From a checkpoint of a small mixture-of-experts model trained on Wikipedia: 4775 steps.
Below are experts of layer 2 (counted from 0) of a mixture-of-experts language model. Rows are named router (the router's row for the expert), up (a neuron's input weights, with its number), down (a neuron's output weights, with its number) and show model dimensions 0-223. Each number is 128 + 32 x the weight over its row's rms, rounded and kept within 0 to 255. Numbers have three digits each.
Before each expert's rows: a language model's description of what the expert responds to; "comes before" lists some tokens at least twice as common just after its tokens as in all text. This comes from a sample of Wikipedia text that the model never trained on. Tokens count by the router's weight.

# expert 53
Description: Verb endings of reporting. Past-tense verb endings and reporting verbs in music, film and publishing text, such as concluded, admitted, published, released, wrote.
comes before: " by", " that", " in", " to", " as", " on"
router:210133176151151154154113108143141127116097070162191095114209156200166119134158154080120099111128107061120160176107176103107136187155174048107115108185134176111116146154112134132125182118141144146185145112093145152192102177126158137093153160088113160137140152127129189141116146118100155114108158134130110183105141123124068165097081150116094081093108117064175103161116150121160072124131162145152070147134111087056158192066106105160135079096146112094143141145183147099096117143088105137088112118134103122104157151141132122102125110154117164143088121080125116162156125126103148131172187071116134041127113142117156165173154089150152103183128073128153139135116149088103083155158
up2:179132184139080181132202158152111125169122120089127129168119121094122168057103130174178128102141140124130087105104126131109080130124116134149123096095115162136129097207102178093118128132115111158115129102173127087126132088059148089060109095127172081149107168105155136144114163152087159207183080167068138135118145135115079152149176154112071110136133131112159118119125115122159161127108201129131136087121136168173091159131153142159180139169090130101123125158189098100110121131195056100130069102103108115122098073162183137087092179093094098154172087041118124159086110104147115164136114086190071093128111155154098151089140076120088176093125112142141138149108134122140167121100
down2:111094180140132093137104104107133110160178093092041098129113111118142181097134073117076108159121092149139102121121072099106135070090153116108161171127158079118142155143149149122133067083133134120100124098097120097139100187097158141100120130118138061106155158143127117149125124181166112141115071062082091164121010109082131192125143119095120090114154122141152109077090142143122131168117120120127196101121119121129100118063125125211116115105108091164178117086132146175132119134180097127092161143154135121092132125153095154141132099109161094165147096113125143149104107079170157110138061139070080040081138147124159104101094089090127075099105132046103127135159115065121108185128
up3:109199082110109119167159183096151125198177111141064110086074163165136140133080113090149085141108069134109142117119088163119084167112186127101159168114149149164147109123098052143071098144138136177183147090136127121153173102059105090160137159089090118140135132124151141113121132092141145127129096153155082144122074053159144162172161129164137102151165107128145127136141129137087130071100131084136191091098142161187087144162104167115077053146163172170139133084116084128139143078082158165126064109142125138131160126148127138157161117091145192162127169120091091127163096090167189143102140203105120098178137091076151110111171104115126131126106142133136191129143116116112090092087
down3:142121150130080106128139114113137149142091181145138093140065097133114151123109131098133155098123115123092169122140155140086119132139060157185069168120136099123181121151159134126122066132073114120086114162090134132082111110193091102110113115153175066169163139147192118121114044089109108135130134158097114130121063101133090133088108121143111109133094054173135168044102129096102072110120087112066095049128135123152173064130124177095068134105192108129082075082125127137184084151132139127140135071102105145107050130194157095093111088126085160162129158168137113138155132122117115075125114173110098132132112129095058124112114093131092177156160117131112208124137132075124112161116
up4:152077108173164129186075104095132162110134177143109143144149165158126152118205127161106160150103091113112128148101081148148139132190085144186148135098091128156164089079195093090110128141121165111111195132175106148145163091102142147159175090151155111144129067113160136159158153102174133097115107146142153099135190103176098118104083149087177086210110154115102080108116096133152170101104147150123140107093116189139217100119147171116150122139099228128158143112097088125131145140136182072121121086081050133168160076149120111125117168147114141131110042110104185154097143154163129119090128106093187128167140109108130108102123129079123193117127136084122167110140094162127118147112
down4:153136137171120205178152208109138130101110098092162141086112154175095116090162143156127097085087079161178078133100178110138125134164148121158196129114136165149128138143129139131118097144144136169193115160098130146099180080133112084105139132136072193102130077130156117115124096132175141157148151159153096148152111145134106255137089126111139189160147173163131151128139065129117185145144101140130130098172092169191160099142190137081141176119126129139176147110161091163124166157105119159171143102135109155152142158076167109084120119112128151104111180099124136180117115130081095099145191147087096152159144151129089072185097150168098187160143116155134121136103088171120116099153
up5:153078143091140149152156105119179075046114188156082154131127181141175098189102144108131155181104082121109129071139090115121137122165083177117170177133137082173110082117167140190178118157161131130120138098145150124151049094137056100107120088167109145118087147139203114132135140122113101107120133097116058146130124122097110135078129130103070177131100070095084102180125122135094109106112166125140162124165095115130119127109151160114117127136174156119131078147076095134174138122168160092175101187136155116189089160150168130131114143112128116134157146158115185136138164137173101164164115030067086165143130113131092135152073126169136151136154128160151106125084097133041120127078
down5:132120145131095133110102156147138147131122044124095118137142124101116151101106147136087127102125099153082062134086102110077104102106157128135205139097110103135159106088108110176157161124152104088052134171172150116133165096126126114114158115198076108129161144157139104126124105145104159107119138207066118136164066160055105104125132145111099132097170170113172157120155097139109074155092128146115135127075103180161068152089119130132121122113159071149136044133074116108157111156153139101117097130165158100076104119149221114156132137154137084129109110181104201131142185141157157085133142201184143130133094139160156096177087116083118155201141129129148096197136117154129153209101
up6:125152113104081104160107172142135101132152124132079136155125090119044016171103165103120131103128128158122160172124118073156101101142154126152100127098111149106137166188061115103108162158104184141138121117182157132080096118159107086126144088135187163149146143160143144127080095105101142106095123101157064163194179155145184082157144162147075115151154107175182106146105148141093155115107167119193126130134104132125069141123156134111172160104155158099126160146144125097156082032106114096123147159192120080095121121099143118138097166113076168104192096140138168096140098127114132106135118102161156118115112085139134120103170167148121118091111130170188040204105115149076118153157
down6:120000125056120140136116139114134124147125106100140152170112126088132111160103120156170113141122057078088127088103119119110103164079169200096137139115163108177138163094131079143173166154080140092112096112116139120075134117145108062174078145157112147093139119122103108157128177141103124124154142095213138101135107158131131132139129124175142153089155151079138104109145087166123160104188175166161167132109109195075148168105155090121121063133113183149128192143122102114158148149094149113087138104092128119167117132131115185136147098136118081154076139127102118101114160116144132088109186168053120135133175155117110084106102195113136075174131130187141080169181150148141109123163
up7:125158169155170098125128125153098119043199154141110185165161144141100135144103130145070119130078122132171128136141139090143174116118124114145150126140162158135119069067135162098100124125124197128131120126141170116100144150202130094144154190164154147177072124142154113134156141128139155157112130156096106135153177176181148089133198129109111172184200112164094083111137084148113113114113134096135136041142138087159182145134155125111118146164154172156168151137154116133144061075184132113127126095130072065066102076077090132100089119113116115082109120101132138134141186124069135177139142168122168147160172092111093063201151125145127175050135137107131145123061139100158124113135
down7:060107132117080152073087117094142182132117145133195125124095089124125127085116151134153145106053094135114125135107115100100133119184142118114181086143074093147163133085101090161164102117121107138169157162215120139109108170110131079126125162165141167107043151139093143162134144113134104111147093180164149090072153152118093068131131093148119124127133104123170071125170147147136156139199091163183114086100172141133088180073144137143090112143104144179153146098060126160073162131071152166133097154184083128136099184092175135105148119119131112109128106168123116128141090114109124107112180135099112142149092112094131098163140178181185116109110113131222111169201174083153143109163
up8:078134129126102083140112199184099118115118131141153131110135147128106180120099085107195182123184156189063064136113142116115083084104117149172121152128130094041148144167135142095119103128082107110098103071106084143097136173104123099118121133116117116097180112131141148111082130138004056120194127073164117094116131157151175184139147124153118146130134118138108156134100135139122164169097147142078088129146119121137108095147107095162192174103144138082099086119162121110144167118115092215132158168174134152142134143158169103139204100109164151156092094105175085134156118101138107073113132140136133110072103166171192135094127152126116144132056182130126137129116104098075173127122
down8:096129135186168160076097150107105144147140110173106157097139154141112156164096184126134118156091155142131171130122145165125062147098144090131093128153170111157091130190165134069131153145116148096121104097062143083129115095112146100125110059112136166141103126107037164113081133134134071137191147159114162050094108114104114134156085182102185168134155158149140132080132155161154200181133158111125174085141120145124097097168167115173164103123127205085057149134061080138071118090082169087139088124122087160138045149107148092140144174118096130130160131155140097141165174127102129160094105144125202149095149095138128180185144105125125113129104129131147137140167138190133136094113

# expert 32
Description: Colors, seasons and CJK bytes. Capitalized words such as White, Summer, Cup, TV and Brown, plus symbols like % and byte pieces inside Japanese or Chinese text.
comes before: " |", ",", " Olympics", " (", "\"", " |\n"
router:103095150091136085151100089181129108153086100117129107110083116059126130144121146146147159078102077111129176129137118115123140110122087118121123118187085057123157060174075127147130144172126125138073091084112097133149015092155109135157092149135079136122080148154109160118140134135090111129132129157153090130005173128143118116138126163115198122110115099113091136126105165164095106159136139155197093132154166173081143134115089154147110106165123097134073094106080065132137150123137055150135153133163056150147140098137140115130120176118105145121157185100105126089105138152057076122104050147100166100135107137100147159107143061132104138164175165141167115102111081104086085117137
up2:145166138106124151040091157112124094144093098104167176089122155115171146088142180154150150139188106119179115169155103136140076153190125165152127130148140146156147121124141053086135086125021113067089113159100111178130134129046090119086152092142152152140191151094131110150133173099114097075139106175089107140108081108156120153171135117164121095120075110126185108215108153192143121087128153122133145109105165156116105140133172165097076051140144133140136078106124133130166156129150124141152093200131205101136133124133127126183155028126115154148154112158161139119112131123106089086113092142156108139119126170118109136129109155154127115093096116129071184158111133138108188136100
down2:148169080146099151106195107188135124152099184151127121169123142122101139137143139116165134116140138125086006083146191096170119142102199131178158101132109157140179176143171116093095112166111138111061126120108168147108071161097101106151119109145056083108192099099188129137101165166139084114140110117135122119092133142173060105082144145121100123137111175190109099173165140102140104127109155093143157124122100136115110098125196089142099162133162100067154177160119168172143112142108112124131187153185108131155118082097068152127158165120067145158115120089139147130138143145208135107134113106105133195037121149115107170178105119134148164107138174131114170111107111106164135150106
up3:121048145186109153093120132185102157083090120175106133114136147134075101088150111080126144140082154134078148141132141108135153132109104102085167192138207145083130138106166123145090215204124080102152146123090136157114144180185120125146123185167136067155135150116158095162128207119165119148091097165174135119089163072100094204143040152098101163145127083103146131093143162120112118147090132105117106145149130144149110149083122114113155107183093106068153143116112094110141155091071112150126120161129112112183135127113164121100118160152068192165128160148170114166181098109147101081091168145109115127114098133119100164145148148125127146082150127080161149093140112187130050117140
down3:115127125160110042139121163122202102170093083125106159155156174148123113120104153146131110156135115146075057126112179105133135109150115176065120143105177110091139104132178133167114130127119120104144150153131108168078091173120165130183134137084114115137126149126194101108143203107066093102138147077110155080097196074164086065121070082111132194110104125083161094113110138074186127115107125154145125110148131116128120130158128182094071152132111164121117159126158154127160101140117132173064096136153145148151130128175113169104128201117157163135133063173110145183165080138133144119131139079124141139131087165118057090134128080109143120183177163140112155105120187227139155119116
up4:091074154151153148161131143103121114128081099155178115214129106184120123130077156121178135108127130097073115131171134182202152156107123111171164157106101133122126210157127151092153174192117170108062121144099146140110150129139138175077132155117160143118110096131166113125151113161151141091156145171112173104149124092073166143144133148059097160094149117094100080114096154137137109141166132153189097106152163108149087131112102183187131141143120212149103136136130170137123110165140158135028148102236160110180105148179151101138061132150127121146142143100090132147154122142118147144174170131108180158102139167146130142131120103080127124174138173067089106086151147075100094086130
down4:138159143154136126103142067127164092136122139148091154115185143128150172129095160117203083109066128167135172117146145170104189156132085135163202133096112150163083079133139123100179135137142107117102166124155116122065126163088118170078159120111085118170170104167088167122110050123115141119130091089074140131131145069135134134151137142096097160184173142091080159094088161146089197100151138079122087144137145186105167114158074111144133074085095136184065124097118072149122186188136158138110167118124114110135134102106126077089149146180092175087141161125092167115119140125090145120105188157135186157165150167161084123140102130112071100066125142143135151121167095088096122183140
up5:165096161164131174133149124093185158156150130134099086051159195160170105138111188147154109135148139092146100116091087107150075082135095148171119085120136093147214084127137150193150110212085165133126169131163107115140110138113143097108113137158126125139217137117154127085174144102146071110134058094080099155161121073104191175103131150063143133128133087143108181170163157129142126140137125165099169135099122148141115173158137169110188137201146112126126073176074160113113140095190145131181085103155137108173090096149124159138167189153173133188142115130101091086087111147087082088081154119134142167141117140134139132142132139159126103154118125118118120121129096124093078136072
down5:114146164165103143194128099153199160119163192178120098079160089164092159118057111146135083144093094119135055122159107143200151105162132069101105103127145154121154160101141160124120099114109134118146144152043117065153148115146099088124162073138156133145183179173159132179091166068095082113151137121108129170165098158131125099087156123116099092105228104172173158131141159159120105074124192187151183125129118130193149154119112090132117115114180090086103135126150121138113131104139127094073135094134151025121114149070106113159087169099146140171145145150095065150114112101139142143108131143127165083131130112108136113130171110108120175134128099160149080160103102120117117123174
up6:107090151124063121108136076092130132157094153124147189123178110108134088160158071166130152181138088161110148122118166056154139095119098139151077124103140116175152104084143138106106123135103112076141125108100084093070178120129096083095107170102132142191163123116058098151031136143120103112186107094146146076148120119217184154118148079141157129092174087157120153127141078123164162118104128152125175125148099141118117109112172154166085128132157097132129129084150131135111119083155118085083126130140150140113069143098161150177098121112188148126197106149092175123160091022122204148141096129182130146108100153061122170112128135140135106182138093153095115102144170121145143169170
down6:136143143147089155094167109128174097131129087162171095146140123114173166131118107192082113096102180148119095142137145077106061082162152114150113156080138114194145120087206155116177093159170100128112159153104129089060138172190139155106150113137196048134084094137083153103133120120143091118144091151108180111131118143144092091096122133144096133115154065158132098125112094137158157170124111071105164129155124111119057169093139138160157086104150148166120117119128106191098162102041131142146146088117142130154111108100097172139173143133157128158148130103097201092114099104147149153165087103114184134144121150098102128125129141170062082053132071088178091142130164054098137109163
up7:124145122081142096156108141152047126084141136153124130138118165156192223077066130178183157190094152110099152138171092104143127106156159086066163134124164140131134129143165100124089169154087108129157089112146146107153118133162153152148100083112168107080142109164131106133110129157091161119077115103164086159139160131149079136117150165189143140148095124125092132078108146126154177115118179159116131076081122189122146123115110125132175138096047156155155135151213119162150133142139117133162126099078091129205116183139097081156103147137096120088128102139130129154107129144162154155126136125119090152219167217216103077139112104177122159168109150168137161092082125127128163137120
down7:152172127113082119101114150136126106100146205130105139125148177141150146069143200194110114118047144138133171112179110132151123086169177149118169121087069154093177084050144096147121106136089145120102113123105128144140124119122112119116102158126191126147118159148115112062118137172171164130091101123083019130109088158117112123156119142166144172157067090142165097138228107133182164140160174148132136135079132150135157103104082179116121149148134117120125131104151150137155140193096092125120129104145102113147051184145102138155107159094131107142051140153109130098123147122152073064117100106091100134165176144142068120108167164130156131116138185149136071163091160130086175094115
up8:158092089183134149163061142120163134133148138104147136111192153109185122160118147184153126079130130098104133083141085140122187167180107126163194123120117112218136078080148081103138109133128151079111111136126137151088186142139160147104146190149126158188131107155096179137082136075140066091123187137082193086126185168099161112127106142120102114098111123132168113123159096168114119134142078134108157164150110103171111107180055127134168124148075169132081065137121070082144070105177114100166165107167097107192088166100134117137193165140122140126070154097141079136077113145145126102143096134116147156095146134112161122121125119190132136141148113112087174142144066156100167139113
down8:117102130107135172162118159077145114154155135167128177108110147160156169125101113137128081103135202173114128149126122104136120209121174099102131093142107206115111109141116147127172126153158138083178109106103135131131119138114175148214184099106128140152099115055136167123130123142016057125167109138103114144136157144097135123109134146099109078106148146138132121119134076127136172100100112120149086101116141166137082090128214120131151099137098092119075143101085105203081096146087114150156118116101129099113138141115086100171153115119095178118137094092211113109104180065161093105099154069163150112107108139139115218164106123136116165083175131144185121176068150176130089177108

# expert 5
Description: Compass and location words. Compass words and location terms in geographic descriptions, such as North/South in place names, north of, eastern shore, Location, region.
comes before: " of", ":", " Carolina", "west", " States", " America"
router:055196052126160102150177129098143110170116072110079171146092160117147091098082101145145087065161106190119159102148096150141105104131162188170091098096117140156090170098085045077149114100083164151110195120127180143087095121137124094143142137164078138096102135115141133167146099126132087109113102103106113118080158084121147083109095095108094070161144150090096123114094096163104096089135113126061137090083110138108136090109159139084122177087116140167145109098163125136113147117143060115088139066073106166098155145088103154178135149167120113127155143081118194124125099110134109109193142120127163165097172085111089074155137167118168134126183132082130093093123098150108086149133
up1:124145115111108166139170138144154186120096101059068133124161151139171059145124088114135165143191121133116137107127146205143163125108071097139132140103113133102125091109162162166121161152127142155170185094171195132137120111117130147121148134097152190148096153067087161107137109137116120137103210117133113040149184109123091166145107090126123169124083165113108144163137147128125128118138116175091139106167138157166108142106089129121148199154080133157141093079143183086137091137059136113166134182155150093123133174131149157133113186186132151149155130125124167001094098147172096125102170169178175155144152111101128147141173104180180119126149121119097175106135181160124124191118
down1:113174123139124147077128159140154117178136127147073121104129161166139093129095153093116169104090120224127092126083120202158104122105085162104088068203111127107080133128134173123171120120135203111168170141104180154093112104130118090129152085197177154119119115129069138147128132138108127123162116193127105115094179128157130162096154146118150133125129129125139111059093133045127103102122158152100099105140159136113125144162104140123095151124150216092129118163209153176150131106110163131149104148113153134115095171173116128095095116138171064182158191103144162117127125098145062103168174183174119158098180116172120133162113136109154082094131150115174090072153186185165142135116
up2:129139138110117092056075104086109105144143148142067124130151136149076161129138120118100146193101174148156181168126103148120106082169126104115099157222139163184153085093146136109135132114118128107181135162119142130121131140117106156210140102141103133159137104139131215146156124110164158099135139156119137111145100135076126121103140114143126117189167085163126132118120095132122157185148141100132141106145124127147178097145133172151129173176159116184166101157116130164113140093132165138161164106068110163199119156145055136123124114114154166093133132144189130255097127075160115152128171218135137089153086087085118123132081100090085155095127092168139156129088151083151161209083
down2:107099123110127159123106133106126105143126187108093126086111109135194090146165165178091130178126135092129179065120107149151053164179148184139114146165189139085147077113104180142125132110142093074075133142150106202116113157112129130112094160102142153128084181114145133084157135127137155121164156093159139124158136161081064070126169086161154117165165139152132115138163127113058125160175053091154171100107105125157146089138121147078115171186138078135139092151168119177144136156132144171159112074128146133177156124092102182156124036131145156123138183163177175182124148079162134129083098130134113106120143124123125137157097109163117162065119153183184087162135156164092148179110
up3:151127138237109156193140160085155105144147121186116116175112110134118164090108099139099180126080132142133166138092075098148142137143123155123104109099177191161122149068156095132071117127126145177145150177149116093116102156138159201176131121169143132116085129094184129144210088212129145130174084101149067135154174114144168084095145061115114100201106141174109143111099132138117092111103122085141151124126091150128131088127156117129096135086108112119138127112150145086141144088147212144126154075065097145105154088133077168149107168159100154188148126105140130185147149113119135103115117124156062135128179170175071133090140198170076143138132147126129092123131131177088114120126
down3:159120084123080187168152188137135119153127179158140125054128136130123141112157097160102110131140187127099130139131082089111139198159072136154187012150115098129170154109131173140147147152162102129111148152137119158147160122080183141101105111144099165116127192097149153154134103138092108070127146146131111183079114124135065142109158142196121150146069163170128136123170131129070081184136168117142127093105181169137112130102122093100116063129091138124177098100151137128170071154102112217139131163119082117146148150142155171142115173101076115123146121119115151162187180124190109110111168140128173167112152135100091120210177104123092146116132172174165180150139101156106142116112
up4:149108102197121089058069121158127060098091154151080087126146140105132140132108133147170106170125099093167121101080117137105071139160141140090165143173125134123119063149116120120012113207156109124106143115126092089114130162080126090042092163130077105158118184096181066097136143109138138126167132141126166134132125143129129103090167068088118150146127161130130106113179122084100086095126150132125155136108111135096070133116129047152096095122165109137123154163162096088084155131129147091117125118118163116144097097158166145104114151078109134149148146155207138165107038175137080103102083142132165138091157103116107167106139176183125063112161171148132108130132127165136153171074
down4:168104085160106120113117192150114112137087186121109182104135152118117196104135159120109173208131133182159110090100114107135137146084142139157138124099143067147159108130125149062115047147127136109128197104131105147080090094131109168120086101142108196136107104066105143098165104130121143129096135063160113135123100121170135148141140109152101180112135136126109132131118090055095197150122082129173172172139204161146096144125160100122099153101160090147130137118118125067136071138178170165132179136089121096125090085171117178102083127093051178104150156148123122151122098122184116114122130117126152142151156106105183127117189170136132201113115155191153148151126182156123190062089
up5:138167180158125200176171164137149182168169095095139169116132157180154106115106185186101137126112087130138097188120155116121100098087190096100139179117079142133117121086132123077155151144158152182166082137099113113109104136192160099113130123109131156136188123105125127172177164134092070128050161179117150186128157191134137158150080144186121111109070088177111157169100101127195141139103162097111103125152146114154110141168118172100154114128102134135155097140162101149184145165148077059133095158120141152103102140137129113113154111164069112104139110121094117055069143169168189132121108109096092187145124093121150182128098159097128076107116139100119190136106150183139171136121
down5:103096123125124133105076161097129147099143120175123096134112144110181124124109110178093170116150113096175097153099130137069119164106160045100137136104045163153151061117144088134125129039144137070149133152114095152108112161165051125169125112116178128129196096087139150137135189162075106123153168133103123174112150124117139136142107152119130183127122142175201072114141113100165141156160107187151103160118152111122096151119194124128127090144088066093093148136163060102091149128121149107176160129133093154204075094119125070102159184186097168147134115168154120129118090091132143082113094152130125107077117171085175130152153153080106099109122123129050188170151147125130156131113
up6:111140130205179091148078166146146121209173146139107093149089141188164142122110103055141141139142122138142096077148086089130168149168177103143167091141138158147172158072154125135092178121151112139113155065135075055150139118087175091147101052105142114096124109149098191140176086104097120117135123094059085062149081149096134108173142102134070114160113125086173131114096160155109146134109080122172142146120099130143052112162179125124134115144116173121125061143126179116102172155167159147113105125090117171125167120172124202121095110098120148164149066138121099162135067128118153086113129155143115130131171158137135150097153118102128094156148105093178096150089127169064080137139
down6:194116126113158130145180128155161140131091186126146156123061109084142136164159088154123105155047159115123112150119133092130112205124117129143157086141126169136110118120199150137133151107161125134115209111198085149157102126097158110141126093142080158096078208134141101142100132168174115091075127131157096082122121116111090118124129156125119136170165142150172100108120128082079067186147094128181129102101040129079128134178133170108142137110165171136171097083172128136133110163094144204169137118193121091140174173174133178123093110152130119116135149150122131099162097077163107058101133166172062149125142118064129135113165116156080164116128121133140142124158127088074182151086
up7:191173135155149185114205130128169115070098111185119044123150104177142095166079151093116090097146140080117128106139133131133093106113082143128139167121148143099105135150134142135074108107106110150106111166151102141128156167046137049148158176154178072133141134110085148096138105111191124102132184136099155136166095170110118142123096138092136169140125130082189080086124154082125106107138091126131093116122070114128102184144115137116208105139063094124125168191128088069160127163075102130077125128173161153116071121162121126130126100099141132154141178168068088140162092117081084141116155087139147154112209188127101093160125108156172131116144115151139126148135091127148096058133
down7:156115104112141137102098110084148118118097098110177141158169152147148118092083116151134130131185074139147072117114174152210126136116095171107111094155115157170081103122148118173182127194144159105184128148116186138124107136164105100107138141177129089098146172167060111079142125151159125128174084172103136146097082137193131119098101158161151119148157207123112099105141131103096159087115185126108056195131126154077104129140074098155096115142061171127164177118134101141110103154113158175096136097124142118080109073163116071121125133107083083090151099156118170134137186108134075113140179151122128144064094166151080109168118177146140151129102157167190113191148116089106171069129

# expert 57
Description: Plural noun endings. Plural suffixes and plural nouns ending a noun phrase, e.g. cent-ers, symptoms, residents, teams, -ations, -ments.
comes before: ",", " of", ".", " and", " in", ".\n\n"
router:197090160135152075163120156131138170128108109083211070121119159141129168055143091108181080161146137152150136140178129123111119119144142063062152159198165156138173106132181170136139161161144098119158129131107113165120082087094057135109138070116127139124128125155116172170113121192088125093131167158139138161062128083152173156156112128167167161137141132127096165186123146109089154135099133081197134198147031141132136155127150098100109097143152164143128137097146147107106142156097122125139177144139085145132135126138110184069109136113115073137183085127134104122133072107127106115135167118139139074142085112110114111145174075133210160158088108176149080117134103086162082155105
up4:128140152077137202103155181122098129134113118087118137156168131145113172139144106172182145144156084101105110104176132148188082111098155148134167129118095140135075123099106108121113142160120173138081147148137147093156137170145156042146117240171151149123118079123185080127145114123112156134143130149118202101130050145126134092198127124087105160124109171138075157103123120092111055085099146114156095068075139137181138128110108160127124045130145110128123153124151120084147135089120150081114155062147178108185105135087162123121093157138172173167148161188155147142091117146142140145089156130153154142065129122164119138117117089091071164097147150161060208132153150109139150156130
down4:136111178162072142138106104187158118173024117102119125112145116105146100092091150117095138086094137162122140129183112131157107149147136127114195110204142147135140111158177146117090109119139137081139088172158101152177133150105165132113121122153098115100163111164142123103109171119095107123128112143077145136122091131171131135163101136091141103155137107100108178127102120150074215094154173087115182091158181190122145064080160209181131099081164175124140155119082081139147118104093147148161155093157100078133080148110169161164162138075112134160136142139191091142109136038187160069136158136122114129093119095093114081171112098101180106191108123096140183142152145126106092134116
up5:116100079109066170104111141174100163139129198110122142153073070173093138143160083109115170178156085104125109142184144144151071107120085126128171130122163116104113085098133170158078128113081084163111095103138114131124143167164121088082074143130121139126074149123130086141090098099121153155155140157160115145155069115173125136064131146135128146086122103106123193158154080190146099116128095166144108103142113121150109173112096112120141149040137134120107105133106109165167120110123108116080095178065142137102125129135222181093077082120110148182154124077118111122071071145120141122134107121098145199104118122139081089104113095139124041120124105210108119117144103118187095204153
down5:151122061115102136056145122133140159121125172143109106124154137109124127106151126162183122109129165128100084103121163137136122121142110139121102118090156153131138138112220121137173146098182113146100060108153093152137146128082146096091103068171170142097162145135155126176152136141064142177136110155094165147133120135092124100126118105161105144079131060131171090086053132127131135227161128115114207086139137157191142101055068147219125105119181128155120107112148075147133158111113112141150131112148188128123141164116111148152155050098179138198134179133105154162166101162208162126116118111056121171160130154126096071111068121140145139113102150098150075126094167141130107106107
up6:139053147099156142122094134136145119148196164117130099096109123113141069125140122147110146193050133101095130136119089130119213118148208116129094131097097128121124204154106194133076110115089132058098098123111111140117152130143058149129103140139181163140117119091122168123168140109093169116067163124163128124175165133171173100063115121096053066145170110139119111151131049113063136137035154137095121144125163131135143111098131105137134099169136178146119139121117171041173126091154162119172152096133094158136126153154147133136128113125092101069114114117127147123164138162125108102113109130126055098162130162167155129113078101156139158127088148212138146130068085110135072121111
down6:169063055147169122153167144083142118119121145093101144049115134126138114138069098151122126084106059170070141119083111150147175176159142133144099114122111145137146138080149108121137097145124174111146120146055162112110129115137198119131119144156162162121113084074131135094102115188111105078088144169119099096103125112127169176196084084086082131153113175107144110094142114062122144119121094129134044095163132128132205102095090130139121109127118155100091168128142091155170108131139120127095103075118101118099117167095161155149118117156089099141171136165157124101114114118182128110216166155132047146176148122095078088149151133102079103155173082163079071131136134174133164174175
up7:160147075080114093115173074177109145135142203122079139141140082158148174077109134143130148162140124132104151115163101154144142133157110176155098158095179155087173115160135146145145109133131132088128144147153140136101158079157090193162086109163152147072131084122080121173134143116109155147134119152127205135152163112184072102084115195162171137140161101139128146128191129138056161082152134139096135080138117142133098152107142091134152153096074065074147103051114123212117069132142172090094108154179097109116187102116106097128104154136134169146117046136183153104154099076138180096147108088126156097110130077169153160135163140116147196122134149106155117168177093112090134117157
down7:123171124183155121112103091076159154157137081126155162183118108163144056200194139083144144162113150139135095162155169139087130096137120077119094116109109044159108150104165193133133132154080094154129152098058095117131131092090087129097078147146140074177124108186141165152123143172153140130170172115163159154116179093078143093120177121152095127112129142144157106106140114154163149134149101095136151099091159163149130116051129169133090104075117176101103126163146173135137151096108106148090153092082145100136106183097147107110112080117121157174137108094125107173201170049112142159141078122118100161182129123157103122163068143137126102142080073098137113086193139115110087183150
up8:095135196110129139153103167136172127101122183104083136170117101066138132052132048107096159126105123112122138184105130126123053129099153116088144108094068122112088154107114110081186133157144080076160136147174094072175094096154129086079148167158147114159101168119173138167055124105087116165162106114070148124126095158125101137121059129144157103138166138113082122121070114166124125103118115143179081099120111141156109165175130088136188142079092091040159118092104113069123118132173115159128161155165153127143125097136112137133134133093096145106170138123133063063073176128095150163123127140152139122088110151159163153136128081101139096128100134133100198131057169090080153108138
down8:117153145108182106123146128154176117145150084123102110081113122090104074104124129145127185171049123123157147110072102099105136146168098045156132100130127148162084193172173142093169096109146104127119095076168102093161094044065125063142152179172134125120152202034082111150113113120115108189119091185152126100077113109156150089074104089096082142185137112132168153103038129087139152153134099107162143109162118142141110096084153176188100117131135152050115125120149158155124152130149182107169096142089131142176093161120146148161113148117063120176128130129126157130123107153098124110139121141111156134151104161108136147172152171120124159114173096083085152106146158119157143128098
up9:139087055107152171127144098181112080123074143099144129152139108139126143071094082156071105144148136146153137157193128124112152148101114143095182126090138163095094088055117112153128132098154102129135115124199127105144068137174145177132110123111130105151133177142087139144167094121171187199151147094106134147148145088218110138064143133106096094086168155123087125098166140142172117146149114160167161122161114162101169110132139097131135137080092098162136079119156115105059126176151153098158164144127150143208170102126153119122094190117136094084115093157151117090140181111146100158186132125139173235132131169206093171129100128144128048099089123141102091150127132152137119101112
down9:120129099157169167121060111116140090131160089121134161139098138143087122125174124146096123125110173186162134151071122119158142117143154125154122144137101152165058141095160114147205120116124199115119097023108146160120145141117156190114125135167177151126106148156133158119096099131120043132085135143112136070113183121116104100139139079135132109135133119141177141110091151110067132161137068136108108091138152135149141108144112118159110195146118119092142082132126153181073162133091103136163124159084126182194151172114109147120145082087108163127122151135112115126124130173094138111119142156147120216202197150046126112145113147216070182124093113138156127102125209207147136147103
up10:113166073184133150115161128144193110081235157104135105141187129132085083119160145074129128089189174147165151140134154135147093072131158135139108127108090138128141121037074069161173132093154113080090137158099116141123111140145149118118121120111134158140141116128104137167143119129171091145157119138126122179082120194096199159081100118148135140109073129110132110136082163142164148107110127201146140101179104127083134114168125144087127136089044150096105113187123084131106166172153092131136071166152151099068113117114143092146123101111141131110135113116066112080092163124115126126183098102086121156114141106190159151104072114100094099078147130078136135115039119111177164136184
down10:144139109131155138119139128104170126074103104105114166106104127141129071128159116144097145141055157211142099097112180189163168180146165110143109100174122159122083131140200129104164117147099180110148056178149107138146141113085122068090108088099149159130127124145112172071049170131132056139133148160195136081074099177160167109070169104106131117169136087088141061075100110088139105189130159115117126089125159168128132124080137150133102098155117191102119096174084138145142175189126123128153115137142143158213119131129087152098100184065120112110158144158092117117116108143123087093119171184114138123131156126167120115152068172174172135105165125127130097107127114118102167150095